Weights of a small mixture-of-experts language model, trained from scratch on English Wikipedia.
Experts: 128 tanh GELU neurons an expert, 2 picks a token, a sigmoid router.
Training: a variant of SOAP for the experts, 260M tokens, 3387 steps.
Below are experts of layer 5 (counted from 0) of a mixture-of-experts language model. Rows are named router (the router's row for the expert), down (a neuron's output weights, with its number) and show model dimensions 0-127. Each number is 500 + 40 x the weight over its row's rms, rounded and kept within 0 to 999. Numbers have three digits each.
Before each expert's rows: "raises" lists some tokens whose logits its average output raises strongly, later layers aside. This comes from a sample of Wikipedia text that the model never trained on.

# expert 87
raises: "7", "3", "9", "1", "4", "8"
router:455478489521534415545516544525497518547547483447481538515504494566452486464497475381472494506532489505466529533432476437446450454492475507549507451454489476522487405494518413390529560432485520524530486483510537521491415519533512530523480489523490502501532516478480440440489503530611523454505471498579491476561506470441535523512532505484479448464538540548515465508460551518452533458573
down6:577489547481458515490420473563463494450477467503514464424504497470476524523493476512440484554464484495489467503547427477551559438472469438555435544568467494557511488553412388510514531455523453505504491499554546540532503506553508494557498459554467457506475451523552479535464474487437464524545486460505567465529462531527442461502548532555592476535513530430526506519434489526479479490519
down7:514535454498591452504495503524488474544530485475573480526517535515562539478522541533519453545464513527548511493472500465532523492531437474529540411493493427537444408488536468459502460474468480474443494405557476483533535516436492472484508533478455489609507461455468446509576563467550549514436522521459456491463512444534506559579522495475568514475472481540548476539533553522512529497424
down8:585436589470466466473528473500541541528451524525468524535441543488494555463526496441517520467501434486528520552488470550508522483543526571524521564522531547482493571484572473615464513500509461508445572485515521499541536482521512451482529562423454472515491485486559488546493494496534493543492492520512492512482565529581453506443496478447570572513532506523497457470452481395452528519437
down9:449503462555567455498499475516501511508484526496514513571481581550431435448541507544493476473526460499534530511555563511517391485442522467527452483472478497456483517502513476538417532521516532545518505513491495553472490503496421528491508521458460533507497504489531469508471516615526458549472566528551570497529566531529483517486589516583564513521432484490517472568510478534449517415423
down10:544503501605503473455473419575453431543431534540459430482488535551506459476495538539540534536529454572470456547536501519497549543528479500476474527566535586447514516519455502514545572456481513484450561525530493561501488450463546475564559566464471487510492500534476532460529573552531494490476424490494549467522527471490482507472479461551500494563479501518445514538534577430542479520502
down11:431465521503490479456558557507483507451501513406443512482495505511470502612511508482477524546509498534471454498539498487472466500520450548481411496459469436483552548578425520572553519512587547565523516461474476487469530517460501514544529472482539451465499499503448451524457535453439567533478602436451491438433490500496492500562569538471540492478505476407496548483494521506505499494482
down12:462497518490459528441486457488553486505567504545478578490464521533657498491495447589430493570521436460542491527546487498535498584507582579499484518475466498510497477474499493453494455385468454491460460453468524480537509511519552456523557457506561515537529527529493511453508531565507509567562516542472514474461540520496500565495504470479495456506454551471521547505526506439488469527462
down13:544490546538446518446464455541497528461417521519522496489461499441467534495549484511469556563556499467541503482531490472548441452481508592511451480578475507508521476487592563421489501457497456539535536423487493548520534530584546511529545499482556457492501400520520585534515478437483483439533542489520488537489466524510524481552475450487538558481520525501491467550510468502565431578510
down14:508496472526520577458494504434473467453498442536578535462526519501495510494579518526579537498541511401476456532510477473500537499529555554501433527470541461610499466525517479535514488451445566487459541500507459504472433485501510448481475536534542533506543513460485522503488463507473546533467491462547487520589454522497441442593481442452421429516475549547437504447487469510471500452543
down15:449486500499448507483521489518501539467355553500542486507483529527499523480509479443485505507516517530530492518473523541520636489526496545505471522404445568449552510472429515533474513444432587479515459498570482490513521514535479523503551494448490573550493444470497490571478561534536483516551466556508503466494490533553518445491468398498492533528500563437550485532485492438519491485446
down16:515512535507496530600504482551461478550568523465435524447498457538461514470536468460494457517561584479516543606499487487513517529586499448518479515610504475558527466470568491457481452472493524423527500497484576455501431522440519454523545483531506595543491503473500544496419582530484468505555499477530494495482496501544460489493488473469495447579527534481465567510504517548480539515531
down17:505536475503524443462489584524434473476476445444495425540476518521572509467477483441513472513538500447508541495533510506457506438544507500480466534517472550396519497539439520561457550492432506464490504496449487521383505499513523536442559525492521363536473526484536450541510538523392500481521472490488474497432526424497432507531493495474478418518535484508522457552499500489465479480479
down18:512532552546491521478518443492532491465431493460500568462447492478446496487550622593553471469413470523494449499508461567543531511510514502535557497468541538567472428478490527506464512539490567454422483508471488519501498486485479492480490451512454411456433498512492531439530446524475499524450476471443486507453556476455527468520436441560544505527516549468486473535550446569458462516458
down19:524480515508556487516609463531596496532529485540519497524524446453453538464424481446482558458556416440490497504425510475459503548448532512507502504499519492479480501491560503506547481513571496492490432528544539500505545602468447528524449460497505467479536537478440505497524524458551512474545513514540523511478476555520455577487498545497538488430482472546534445415560408483484421486482
down20:456522516500572541504502493527502530573504460458464493461524510532479484507532485489573488594527430507477552511541485473538533523496475544430446540499478492411466514480497534483450492528508555481494533565543471472452456501547541503434510548494509508564535505540474473513421476396539530435512464486381586536488505469484505496451568513553546487530520501427450455459498444445552507479462
down21:530503561463504482442529542487456436510509502535535514540400514488552516529549468493501495494499516534501419459556485537536519434366456523520482453488515499507490553483525566542532563537534526519502485536477480571483526535520525493485490510590440463461544531461497527462492478514520492482448471370518489470458541543555450523427514530498576438525600458516508479507483514512470540504454
down22:493446497525487454541462505489520538480460481504585476482525547505498536524505612546542487482519539539472596437530460382535522480573458451499477532491545565523480476460512470535506445464444571486463437535542460420494451491529511485476557464482468535533449489498536507520530500539399511516494439468526472480428559525508485533518518523486546474518540497475550407492540524519567479475503
down23:554471444496524528558507486506469543501560530544506462452574486466487479477471493436508517490577532442517531523529426532537495515508602560543532455498492458419503449484547533540460430482464495498507533479430525496450461486519481458471450538489451447436443447562473481487487527563551501547506483448481573406420473482524516439458447531473515501476495459525521444496516474439517487571517
down24:533458508540489443508561536504418557493604414498448460515435542566449520529485502531566478444458591510459517478458469520541528492527543519494525454545487494472539511530450402502421471546510505476501432465503437581524486507466504515460475498468490494517479494420533508478536527514495484448494473524526502540492463572484496461488554527562490520559554461459494499499450544488567572551535
down25:503519512478477538474472521531581523536434435558512493526463528535476556551525475543485498460424477494502508472483470535506451490484498521508510546493519406509502529456455599515487624581499531427545458470496483503510536617565504582407476460475464498510433523466528476460421493512496528571513514495520484516391493528517456501482499448518506508495519476540537465503557492506513488464477
down26:479445525456506530451502488505481489601450515450503511501483511481531509470516453451419501514444513461491498527504479525499518476483494544508512491467437503501552580530375494510521527515563545464440545532409390452544512504527479509485507501534438523518517504453550452488474496527533524485441500529449569435523555551552472517406559606535533488480452524467490475482502525509556549462473
down27:492494365534554490564468474484517557491506488420536456426499499503459517500474487518447470550522486539491522529526412504472467478428404516531550451486514522478498535477461468516483579500515490490498586564497487531479525532516521465494535528475600498508438476473478371497435489482522534470501531512569533463455476510524523521535474485468463495533466473495526448506531555579570448509506
down28:542474415541540525404464495521399540481466531464529470483526514425473510477478486581544543457452495437490469558486557559485577442545445481440480504491499466475534572555520513533453558506546507489457452473477491484517472413448458478501462472528499546521442489509514440489516448499470492389515565498493518556512460498513494560486464488497459476511557552493501516574501468504550516551506
down29:423529480517432516503559529467555561494385534506494417539475515490519477484509493443487509481529421489542508473517451540546465474514513473521564470544473475605472466508511449543500534432426503506559497447530442490451498501516555483644509509539421467493489521504437477458496534454446511509527481517530412564506455526538495517551530506508489439510487527489509487537462467501510502489554
down30:446518480546514500536493530549536534551440461503536406551564524522493492589545430464516492494441517428491523457542506495474462519465474512449547501477471437506514522477461508474422492456498539447482492542491484557474560515454473497461463469535471551515400483584554505505511465478528494509520525497496533619525502535542526530477514525491484489518465508596433411500479431483565491498567
down31:455530469501531496518547515457580492541379501577520470492558541552582505418551612467456516483465569447496511428554509486484502505473490450491507506520513535467507507424449486496451518473519474509521529441515488551511474527450511441588504542556419512544522555517481496530521486440433522529489474502530485461478559483486522537504555540457504468513472479515490544421554523540469486447504
down32:506461511495527523445529457475504507483442435520556544474470469446484516556481515529516553410435494486467465487525400448447396474561519442533482544473555524441545520514477546523422532543507481485520588494452429505518507505504566484512481541466543543492431518497552461586549470505533474525475453536431503514505488526472498513450550458518467406557496472540444538538508514462488498505514
down33:517471573554511640485493510460505491485495571468485510531534545486475566537465550428491509461553464519502490508515474428484479477544521556533536524428533452507486500454517487523505481506510502555473536553472482473476504469486486470547485513421474472511527474557595489489486482526590542513492457587537440472511474442458529514482502546498427500548367489500463533527509463532474414506528
down34:539509433460505434451513465534506516453528470494467591477545557465506573368546516497509541548446506474536505508418483504506533491526489563537437560498469458524434498508569537511533499537557500485454493491545521535576486571555432572547466501517479481450530483510560465517535477522466539485522496485460520542488487520505445537453445531494498507452566497456556446581503466477464477498454
down35:479485504508468474570440482531485496515474564499492586499531484531453483537511504509532448508492459483464442476461516479448539519494514500453504483477514483501473446482504460495477425482607584486523492451519450546496582450576509510532544505478539490410530549555501531484536516445458525556504460524546519516436549514402486510504512572462494403453503494467495475519535468521390579448535
down36:481554487557544571485464455465450511511488552498512514561546544523501516503519509505546506468507490544514502439467491455471472502493436438480481550603486514469531502423504469426521479555496391552473527522480428539431489480511433549534509518497544539477483482410453482511511480515511549491484544513538407460492539549522499586504569478499464492502485403459481531500563485518503593536536
down37:537500519490561565505582447501501424471498525406523472471561488448496502546496511594446494508500481487441489450473557529470514544488458471538469515463502488431525519519497532518540527472501426481506539546477519515508503482452405456508485560471428496502460544477567461492549524431423511466476509484459549463547439523522481531573540471478577525453505440459487536472523509480540569482411
down38:432469482531512488551526437564504466442442515506536549561534534479444574545469555441474498460548516484537443534451501474567483540529496424497574470460563483467463539474502520519434479484456507485504423489528514550576500544502477492526580459532568477482481504447474506520532378561484526500541492531458486595522514477453494461466478510536530550519541501535467494458447561492525490473531
down39:489550513512437502540383482494465549492551443546461537462526520535484492510466565506501503502500416534496501486570440497505467538461504463526518546480469481507494480529597492584578507472480434468405464555535483471555561443462501476510480472457501496516451601468490534489451467517551504470529536460426490516483509499498450434550533530462495536498456429491533489558492508509553496531585
down40:478491508516557526535499435457474489495453568492402509486475505532470448565477495492457516487509475511556477474462527445518539450526595477502364434561539474517545527470505513524499549496429390518518518463540499534540544391535562537494522545516483460456529524467553465518528568519564489460501534490489478496507554525587482474541510520476477470496520560450494524527463438496495468481496
down41:561474436541505520514550485497525505508462482509494564511487512442402431495508541506531398487493518528505502498536396470534450485528487507510518485577577492565523548548520547566582474553579554544495541525565493419484544447519510459476467558480498476486517482485448508538499493501477505477535536489533507516513499487430474515512585509456504522528449471538439578450560477535449450548507
down42:589459588526453493537447460490524497478440467491503456485532517551574435483507520523416515485537524513472415543556525472452478531483504439515603487464520458436468437481512450567464473478544548474536470529536541498440428516513590463483522542504495530499534501444487469474612540449493523529445474464495548495471435527487529482479449446528508489550491494499485526509470451466479456504467
down43:534496459506535529459532529493484534453536540440488518514537481497509456487515475569480467554467468538533527471507489467486533451504529471583457469546513489560482479556506469498490531490455480423507512531474500458413518527457500514538448479496518432512527508496514579477563538554513489500515429488484483437516470411461503462454577423531485502563416485508467484635440503492527483596580
down44:471520529478547562490589436493503535494424514548437528502463511513514381482502544402484493465482522506476386535600453460463514434504441514559536473451476500546485485519505518532499455560451504509527543549474544441500480475497530492487506544502544466526520551490487516516473503481530432458489505474460492535535573518535558482420494526470451553535475532476540563502527485405474484495480
down45:469430461493434523423508551509498461510462485527503555533503524473538433476544535554413483507485446554513469451486593510450490524449433497553445486493527465499541477430559541515405485415515492549458485465535491527481523458508514473481505517491491474468556510583494554525518487482538532494528549502489454439510525588454483538521511509594506556431531470476541604514528534494496484513528
down46:502540536502426555550548498506515484456511491527506534514479511502422473510579461449505488539483495492454467444579494490423519517476509470532515519465512493515538551466466530525519517512479472555511487409456471509410486510466491417539526405486521452566504474496554502521488479478457466537493495471490510449454467515548507419537504516427467505566523517504526601523657498479568481517506
down47:584473583414468536490464462453486495590516459466551581458448504408485526488479533529511514534467505523524477510540487460496522581477501518502474531529457474467543543409525491489509506452409431499489487453518469511503421529472480563452508397521557487450508482460520502507506546537513534527461534518532498477511474587527529499488520469548514466486517506494475499453617455497517459453453
down48:457478541497483476492509499481419444492497535442434514529535525531541489416484487520518507549568527468507501480453481486603506589538459533490536450527462528518514401500512496416512461468547489521437515466460510446491510477454532425618535519552498472504516504499512472492576502495578501461480516494489508518529534546522522488447542473498412407585438522547443511493475542499480524509519
down49:477432531420504533583472475526487547496498530491455529485507495449456489446521517511448491461509504447499518470622474483491494471536569531478512505483496513502460525454438437503519425435456463492485507523532534478548495567522499481491571499578477508493574540454561517565486546493534538530477483500477514524512466494491455556584485398516426534480517497517543508590526450406462496496562
down50:435519472515500507408575530531614476449418483467517520488570524484487495473495506545488481512404528563415488465492566539491469549456500490465549468510526534491518517478480506505565492494466552580442496509541508549458544476522518470479481471498570483505494539504530508464503437599458464506545493501475465511498525507502530532518519414525587519479451496517505480550482459532441533419418
down51:494574496501454555472543481535539537560487524537456485467550497496574535509578498486536501473544532524535541511533482521467584579516481522427531479484537527460507459475532567516496449560537479474450462518479574505452486471485508511470452500496468446488511521486575463473529421484503490522501419471386447473538536488465535479500508512442518389523497534485434487470566430561491542472450
down52:430497458499489488586447554465490512532456460545536487452580521548464525509474507482449499576493529552498540587438554515475515427518465558478460423425517470541493508481523512467491468503501505473471492467582406507550448503585485488550492472500501589506492548489448410510489461413508479504465505554547501465539541516470458493470536510461502477432495496511469516492506450429443490514523
down53:549487493397495538549440446492529522455434505435566495477534499487472568418527439540420522491479503522545515485452519440570459534465438633438503496477497565472459451558478526451509535455561524481503564487513550497516520479463499529522539453543524531595543536476499509494494519487492495496497426520493434521475493450542503493473504482490475515522495512449491465530428548555497471467548
down54:480516525478427520478419526495492467534504493512498495498571491441469526452459495497519531504557561534550526534524506407521520419506500451496500505437472442454478517492512465484505497535613514452489535472501474535510515539447525532478567457395486454492511463453487520513558549520448508500499498464529496583458570501502361553439498480493597478477536526499545542473443510481469454483474
down55:485562489514543442406562503476492520512537534572456533572505482429437512493539524490589559471563496512522495480639524454503519507468525519459483523513512465437529495520520483547485505535444403497524531443488476518495499512574502534481510449449493459452469506542550547484534509459483533532472540516528533432480528520494535485549481523498517451462573513562442451543495520424497546443450
down56:518587478482592509514483530554495503532448550590574488550512418456495519529501524465446541513524489497456502546515452478567499452522526487482527486531514508474448488504448453482497551490577548472513522491443475598495545495468553466485492544456492438549517526594583449479504443467530538453532478532474535572490517452426493473516455555509466495504485434495483465501487565577550481516516
down57:556517523551565478490496502564430425427464518482542487509486492583538494526441493494549477474490475502500477500533524554519492482539457570502498533580427495497475543451487529418474523534537594466516503483426422496489510470585533424497535476507514493483562491487488486486492525463438495454494543488480539489513540534517494486380459499555442504593505516444462404491544486510525511510479
down58:511451493475485458495547563489480472502569493531521561502548451457556517511475474536429524503493485523475467450561474546522490507532526481447486426482527486460517403508471497487489522483583449449516544528538481537507500624491498523588468478449484539521516505472474486438487529480408528542496552496521584561432467451475521483481499526419442484464483493484408455466469466497486461425452
down59:508479463538510542542529471504521515442447496420470530487420465478404492568512505487525507510448402516514512574466571479483510515465503554488512346472490553467462579548506527533479484505458442521519468528506517500464431490469496519484512556420545576569536537559601498557529479546517495458471514524478497481549462504496492487473504492473502516441454488551487481456534479461503489506527
down60:454505456516534492532498515450516555507541514452519596408455472547485423502404506433491518547492552505462526493471584525489486496444508495452489432544496483505576474476483513537560495532477566532408526434500552505505501468457468561459528462494405556501468507530539509490485465526574534537476475450478463512479470362447477488554479508495484495471477457474512525474522459499544498490507
down61:572495481487425542504561489553544473609542492482496430518520546520508421506499448499447583535510556536498606444534456495492512488486579429510476538520469498645527493511485492551492502512559476554540589539479494496509496443489519488511524510511511458492496566504542462524518496501534508474534490457523556482461493505464483520517539480509483548542503516515425422575506509529470457548537
down62:507588532463505542421525459542500552485401566475506470578511502483575538574536412473453512483538532466476508462531503538511498543587499519545534482484535514414467587561411515468452540512442566521533523490516472476483450490544541482548484470444535471536501458469521511478564500528499509414541473522547468461530499514515508509565472497518490483548507535477503482543515559418487511504500
down63:449502478489442485445526484467423509495445522479570500520496562564467460445468546539464494492463452438478410452493544498495491487508521557598515528461533437532516467525475503497572480505530442556529500499437556446542507545435492496439551569514533507506451428472440489432511568432521544444472502496459457503487468517508479496517447536498459554444523526518542543495511439554546515559522
down64:501462504463496469483511416546492563525490425514501506524545460479551600465520490590511517528479484467544567478564464564542471537439511472538502541537480475416478442634500455447511539498554507552491484526518469459425488532485452494516534515502511508518567531446529498482529524472430558507471561491510581505531572437526560520511486484540502544436503480507481507477565521471485529502463
down65:449500523488535419488474531502424533509377479533514503483473508487489549568472502500501459460524551473499456507528481455533546532505498453446516584468469524486522505499549470489473560435538436485591535494470425415551481563544532534473516504505431561454475517534525521432496505475428508503469373518558517508505455515450546511527487528488498520472485486499416470501469532484528467573519
down66:471472522589433527545447509442495432519547536503490516511524484535488504462494534530547499449434491522509457483527566527483527582440474506434554510482484493548446424504496537483476506511501437487565482518501560475463523522474472494537515500517482500554487591548491508462588469482468441498493497516571471464452516473486618423460548504515433561455504539470485556462515512509559447589484
down67:422461481453514524479518489519516525555491517468561527539535509554491502466528450514500434535497521479467482476567477600494516494520545466521566483491528535519474558513468511516562591506490482490557582564520365481504477514503528506536585507493481496565471494492591498538475427474433507513480470615458422516490452519499469483503481500542521480516559479442491458430459552474492504488499
down68:501474481516504552439559497544562542524506413536481545486457501509474572525420457467520440424464461452491485468522512524515475485513484421472462504520502500415496535492576517474454461537533491546524491490535511501493523526509498528425480543513518517573411452488479472509431489537452483535540487486534559484467516440558578495549459451469445562443468514538491458462414499567513535497416
down69:521507540470543498523492555526464466527545537516550548478473463475484425542494587497554518460509550447480486432428495487495441517554433518486496525530472527473506535482526477439398543505482484479573485529479563465497456471474516496512456525408480522480574469430449533549434479526505534533441466528587502559534533506511508509404462570524511512514511466531509463543482520475509541576421
down70:463545550554468493504482547492479467556603543553462455469492513455527538495595520492488508504505553479548486583529489483533465540535431436428472554554472454420436438466480473517474485559484497469539485544500525501519569506447536537454498504513496532470551506476483433501431439517443504515427530421511478502561506468488513485451491505453555465579504475537539479491429462478474527553484
down71:478504516552484514504495466571568457529496472481561460533430513533560503506479577471541575492515512585588548470468524501521522543514570517533510474528529546516525489479467568496486456548526473464494548426487441383450512497481545545513516428460497572553521515515543539473525447502386497496516545411474494447477529489510488480445549500502508471515482483450452531541507571516470522472502
down72:462545434561521518490497494473511458524446537530487491487518539476480462481451540483476510529545539500475580480560427522514467479548526479544503531457503514537526611463381500470459428524505462503504545434549522478562573467489461489461537492509456423462484476510502485543481527383458565485497508489473500594454513511527496430479436590477466505487509533471541498524472451536493487508559
down73:475450553411470422536502526520499450534476453521503473492514494533466453482505479528419452484542563493580515511480501457518464530471519549456585560482482593462433506509481420499471430457467547445513488454533563490506537548505490507508523486486511533470493502544390533415481403514530503490577428578495458435555513503467490533515487542482495497500450528446508491502507470506473504465506
down74:443504556478499499514531513458524515568461519519462469512518530537504484545512483493579544556528478403558476531432542542531567504479539507488505518490490454521471432498499527498475533499502506522533459524539536491562561603448563500566467495427495467600488550513571402459511524473481521485559455451519540547538578522409494479473493505519522499536470580486469493457530539441469514492534
down75:569513463487442537490478417533518544459464448414497468522503495524489547465480460536475563473446568587559500525525521549458539502596532518486514469508530427520544496514515447485546435479460487514492503574551441506529503507430552474546468582490491512469464497486494544496488425463454571502487462465502524501503512513551495495539486508455491577546412489460603440464460491533502488490522
down76:494475442448492469439532500491480541496504489454517503487540525524536474545515536509546468487555443643476454457498433454486424567544474508549522469472530405560537385481473490471525431559493487497513542497480490482517462470471495492514537423460527430449481533502445517495508419453567502524484494494501460465491502531428532493536473484536465475509485458491461490617475456459503525487522
down77:501452511416447568531483520510466501498586517429565485503512489426538510487556401513490557557427470503511508522510607545483547499528507453491518462508545519359447544474495536474484607490513498505491517473491463507513429502547509459553478452487503512495477486452478486535507452504402514525507491530530482474487473511521463543528428468539502484540473449453493472444480555539502486472453
down78:553487576483537485509587481433497508550508506462505458496437495483483529503486466449533499517458484501511492561587469547508494414462466531537531460455465453459516560509512505514460461508481532455536425547447517516510508480558514529408514490490494543506575470522549446505495526527594499475474487475458469514459514501501527484552558515446472407513516575573470407481619539504480532491496
down79:546627506539463508547425518563500470462473564461454546483480481498464538450492480485553459461477538550543466480461564512465541508514494613484472488529395525474514486482481484487494523502491527526520508503434531498475505461519506547521543498465503462483498564533475430417479506517573453536451477450504437490412485502555536502581455459489491462462457513466528487505512498524407563453486
down80:589504589412401509479520454494501465437541439477450582496471416499538525505503553502489446574478544494563490512470525515467493561470538453494534497448534466540474498532506487459531484487568423517494455503516497536499511424488495503442490408556499521560467499496469445503482481486536534442536536491526518460503581468470485445560526519506502530474436469534500530528521440545565512495445
down81:473510421538354457490527561483521549524394495536467510461502507561520490573505498523453503513478422472567520486522461495480529451432524494543501471450535494511451528483486518527557514508427481544539450513586456512578555536532535548500507547487498527527465488539528515496425440476515535554554490472538535532462512547475574466511459516505495575493549547511486499444530467507465463487465
down82:484523481502564535459468445480531419506409503572500537532428551514516520495446509512521515520521462523446513485495504540476462470516513411459485473519453586527496481567504549467461538479487517484464457465551488435539561510519533534524523582510415552504538484517480416456568504481435524504498492512551502503503546492429481533548514449540519516502469453500410561575489506486562446576526
down83:500527498491577470512476470453487574480648488494528531494477520508402475481473477478538441491509526542439561579494509524490480507476526497522525529535429487443504521444520462467494562514493538452496488525525510531543528545520447503515500392466459460460489495449465538433427472515502497424481511557461511451570458527482536569559507449549491504504450497491504525520536516564486589454477
down84:437445511469501425511492559521541454459445478460423480457553539540488503470521509393535551564572580561520491535475528450557518500537527542495503439464490502475477443575568466496508481490491530531465525504495474501527474558532567470650487490506490488545580496484471526541518483477486492503505489518517519465542511534506440510434520538444563500551482515478502504509570483516438496451548
down85:486492506442569596477496508497454460504541591477439542543543543542549422468499531453497552529466566559473496494498527551536544447459557430459489557512541591481467530534465527506524432496507485542497545523546543480550515386478401497497575484475510528483478495503535525530491485441573539477538491529474520495502532447498486520475480473553490530532447513472578524479532518464555517497487
down86:491438597450562426490503508534470467498555531485488513502500513493558584508548420455494456590499503490449465527422556459457532485487527534556505487449501417490509499457492413516496515468502558506464444512478418522563528527469501526487536509517448538491509513535443534457491526570466473517490408437481555452514532508450451525499493395503502426465533513493524529500479512544465513466481
down87:594526465454532518416560459536504469541429562479548465442507467440465475492482441499484458468484526500539529568501584499495469495488451585440481594529522508510487588539488493520569471477468600459439493530484555481447511493455504489470547520504486524488449503469492497428505428464555524513452453526486457434460519473441453475465484545558480469483521465525541498518483545499471458499510
down88:534499567518517458495491491501475433413483532477464487457401487487482467437424498494495518551582500432498550531511456490542484498460512531504508542530526456574529512429497489530493509466520487540508430471459453547480539501558500493467501529497525509487492547585449486485518542508576421473502475444449589479515456539474563433434483521452515578504491465525530511514521420493496588565528
down89:429435528520466511537534518518509454458336435530481468483474503501448503520584516444490502462523490491513554501555597526442492474519535423564460519548468503500475534546502534582508449512410479515515523449462499465454518504502531540470512544547473473552524507508493529485433542479493504507461454494472471528555521463547512445488548459448528470495535512492533571528483486415506560467473
down90:515478562484501548460422503535457469521420501502484508502546455465568489533491474523463521484517506520519491489526513540485498544518469492495470596426524449417445499531523553478414546563458466444513550430546523503540489460505547418520467566491470493506552482480530547506605436576454552479474497508574506520478507572483556470454544479496443567439562517484507510466502537457485484499496
down91:491472403448505510448556467495430499560651543530481365468592516486466481510508479530510491510447444474462567499517511567515536546512508466554565525471504474456517522500515500491455515590530514481483453539406489556448479478550477512478477535513559479482510425507512467535527481502552494547464505516454525539446535498524479541473474518549494490467484490520478465507501492537502508575527
down92:517453500480531501526493559487485514573495507467550503509493526529488428510578405427518505522542443479454473458459543452509488506508533496488473486526520466564460565498551460528464523502519522477462422468501487506477484485570537512506502572519555449499478518520460652468416491520459543403520540482442495491471529452514484530527457445565474526449464487551496470516572447425482472483479
down93:506479497467449449565426452487523513503503552524507552524488568494534529524486535466462533530521442513427462483454420527525473438537503474552478497478438542468480500484521484390471497528473500539496497518468423498519495463525551511581532562477472483550483505492518484512503497472526523541489465506498493525570632582476549507496494427389503467523504582517481462459503440480530521413518
down94:476508614422456475483502553445508503492507495545504594532478490510432530530509455509507538456469491562593468526545468523474457491545510477452427482446440485537492494440474420471473516511495500536463431496510510474517480459489574512468461544514484510534573548502522550510543493498468408497468492505551584497533558481489517541567485530551500497482517479513544433562539488479466454500605
down95:467450469449448449465465459454537482381571512457439460487518464488537432554523510527473467495490471469522474493521501474461517501521445540507532490486545509512492463479459535459527457521557478567512478526471467448557516476401530469482473479558591487487422479477525479507445518501464483447616507533457526505506403490441486506532468482551484508479494556507511499531527542584472532548579
down96:480439457492493507445439482462494458532442492484499445547554480538485530590534515506463485476441535473517573497564440491450516460560509482446529497501538504555431533516459490506500471481481502499509495481450482491515480522573529641494533564584517604567525476520589481468466516454453529538546485510538487493557442561432548478466482545486478515448525480501516518503441562502504514508525
down97:451515448512448434460459515507476567526487449565483559515484501553536524548455523492512515500453542577481509461460538477467484502402488443485486480535524464482476460518565509474502556453529516432467494478559494546554490526487528494519638512470479515531481487412471519441577502427468461505495560484475446480548497482478566590486477537513445550508497518520512462487440428492465449521460
down98:564497476457546409500508499540562504518587471531430578453518493400519470543482472508450462512495529535410486476496424502536428501474518474440472452505492540540528493540521510453498517494465412498525551514492493579483431552460581470514475519481537507588532467524471460546467518509457450487505505508456507498467508435562491464455495567484529539534590535538511521468487494501522565520519
down99:444486486501543608532460600497546469593513526458552510483475460512532516595495575479484463513490497534539526461482556443528532527513565486437513473481460429525525440515495463514497438536457516518508461431472468465436504498531569488515523573478465540498496528517472537518531477497450537550472462464531566507498485449526503448538516489466556528495431524486581474539513586476485515568551
down100:619499445481473519552485481494484493501452558481540537512534518496558485487416517501505517538485489411487531516510450577537436475492506510469493539568503489475469530491452562446428504478508467519543493456497492492544523517544551549472454515490441518485535509440534464493439514442446498439583521498444407475465492516469503473472430548530447545520495511505404502462584529559574498538480
down101:577489526518466521534455539479550502540536539454477592482542480481456568481496483615484448465510442480524476451453505495477570497416498565484483529542467466562490461519422561489502530483445482482434467462499531502480457500520467488529460522500434611489557468471521428424529493542545545480513579523511490521490495453528462463454492429533480536519448518502457558535487487519508470528547
down102:497539536483447533486513450511567498507361573545496536518503490549546459498576487494409546515529492469506495499494493454548543547468551435544476449461541563450466543500442511478495524458558461520391560570509515508580512538450534396509505538513497486483534476528553500518454514457468512545559528538523491479472501510499478423519468527546492502491448501562464540458499496484503450515503
down103:506435498495601522465521453506529484460620490493519459549549462463566528573455554491511563429528483527479500462489466553388500469440506525488506476421464494538525515484590477462445473504461441486484543500487488507459513421518498460543511553521494493507431500538522493436521451456557485495483498474539484459456457465471536505484512484433454513470507479447454470539539543455523501529417
down104:542518533556494504534510518497474477495492509523452480513448460537510511470446437489495491514497518498437440493454535476493506525434438479531497507486382521529534567487489463508510503406588565454537543541519524620531561483523451520503423452538549569436520489529478452435507491497412460538522545503484506446513424506478518529458571496490490436462490454504556472455542556489508495457490
down105:462522430530483443472439489467461473502504567527509611472499511533500511517434452433480524611475520472469453468455492519508536518491527531468547509513470492465455449523512527492475494546429494531514504455562585484532510544508554437552496465513525443545419591513492534473483510526478492488559475426575531465548482475512502458524515441549518541491527566479538468461476458462527480406542
down106:482492437510474508517533429449474486538489454478467502485519473571518533499501524455409454538464478523487552454529466585494459428408534428472534499520587504512444540457503519464492530456421444555490493506518500499488462527518470421588497476537556477479519560470516548483532495499508539511593494505418526508577543411451503539481525488501474483511503473487554498493450572431500525469500
down107:493473498587445461495434494511576536431531496481425523449553467462504514557483434483526543475517441482471560478502528526506513467522592476485506470480538491460389479466492467515444464522553433515515522497464490506482527564422451509504454475482547434486540524516490470461547484568471516559484469565485513542456516486453511489552464559493480563456574480474485479522532548490492523473619
down108:461554480482554516533478468546516542512457418479508557538519489478526489542556462533498524503594467469605514545508435454512520484527523463512507518456544498504507496453544483473555551476488483535507427424470446491510497500483479518492469437540540509555518442528493503536428554478504499511595483477558469505578571528528571452460468541512507497440498375531505482441530481476555462439495
down109:506469492493518479488402513521484528578444469552517506449462514544477500557482507533471485517525471531508507476535449484514477550472442405487451498424500376576521477506454461534486517484497438521480483568573465454503557583500502476471441520491540537513450521505494536553523494543539527497527377564461422486513483555498478521459482502519541501474460451506463495433518538497462536523427
down110:561497534485521466498526488475561499512432534542478546536491494502432551568525521504446560563483503559520476521452518471493430561521526500492473478442589472503537531489565508529556480511504542523453461460505479440481509517491471544564495448464428563493497498449445467493508455446469440475466602539502444461473513505481546453516495500474499500447472535431453515368447524481494446431496
down111:475407500510516471496483541486523569470582403404487503519510503563525585480461567519537560510504461497529484475474542476596530527459536547489521389512523466396496472525469454479529536447601512487494476490449464507560444451526501498534492487531513510534538456519509487433449479468479455472545517533546513502552539464465534504502527458556461488490485573467485488480514481513563526499507
down112:520504518417537519520519550548478461576458555501523487532531518497513542477579513477476505504462548500531463580504540539472501458482481571499448528529496491439477533466448464466529531521467551557504429564534477493486399500469469602450513446445523509623571513498492464529523481538567480541511489538463456488402490472506512483460474507450442449528511430458507515465480525523477463489537
down113:565437530502519447521491415468498468460483500499528477459501574487453490606516476538513509575456467438449438489481490563496536545452530489526440530467549486408500463504469501542535553491499450513520490517545452547523528506479551543525528455451499426525470552398540566478502501548449534484508506426502531485522442555456477514474461432465481504480538565529522594488509478464467506499458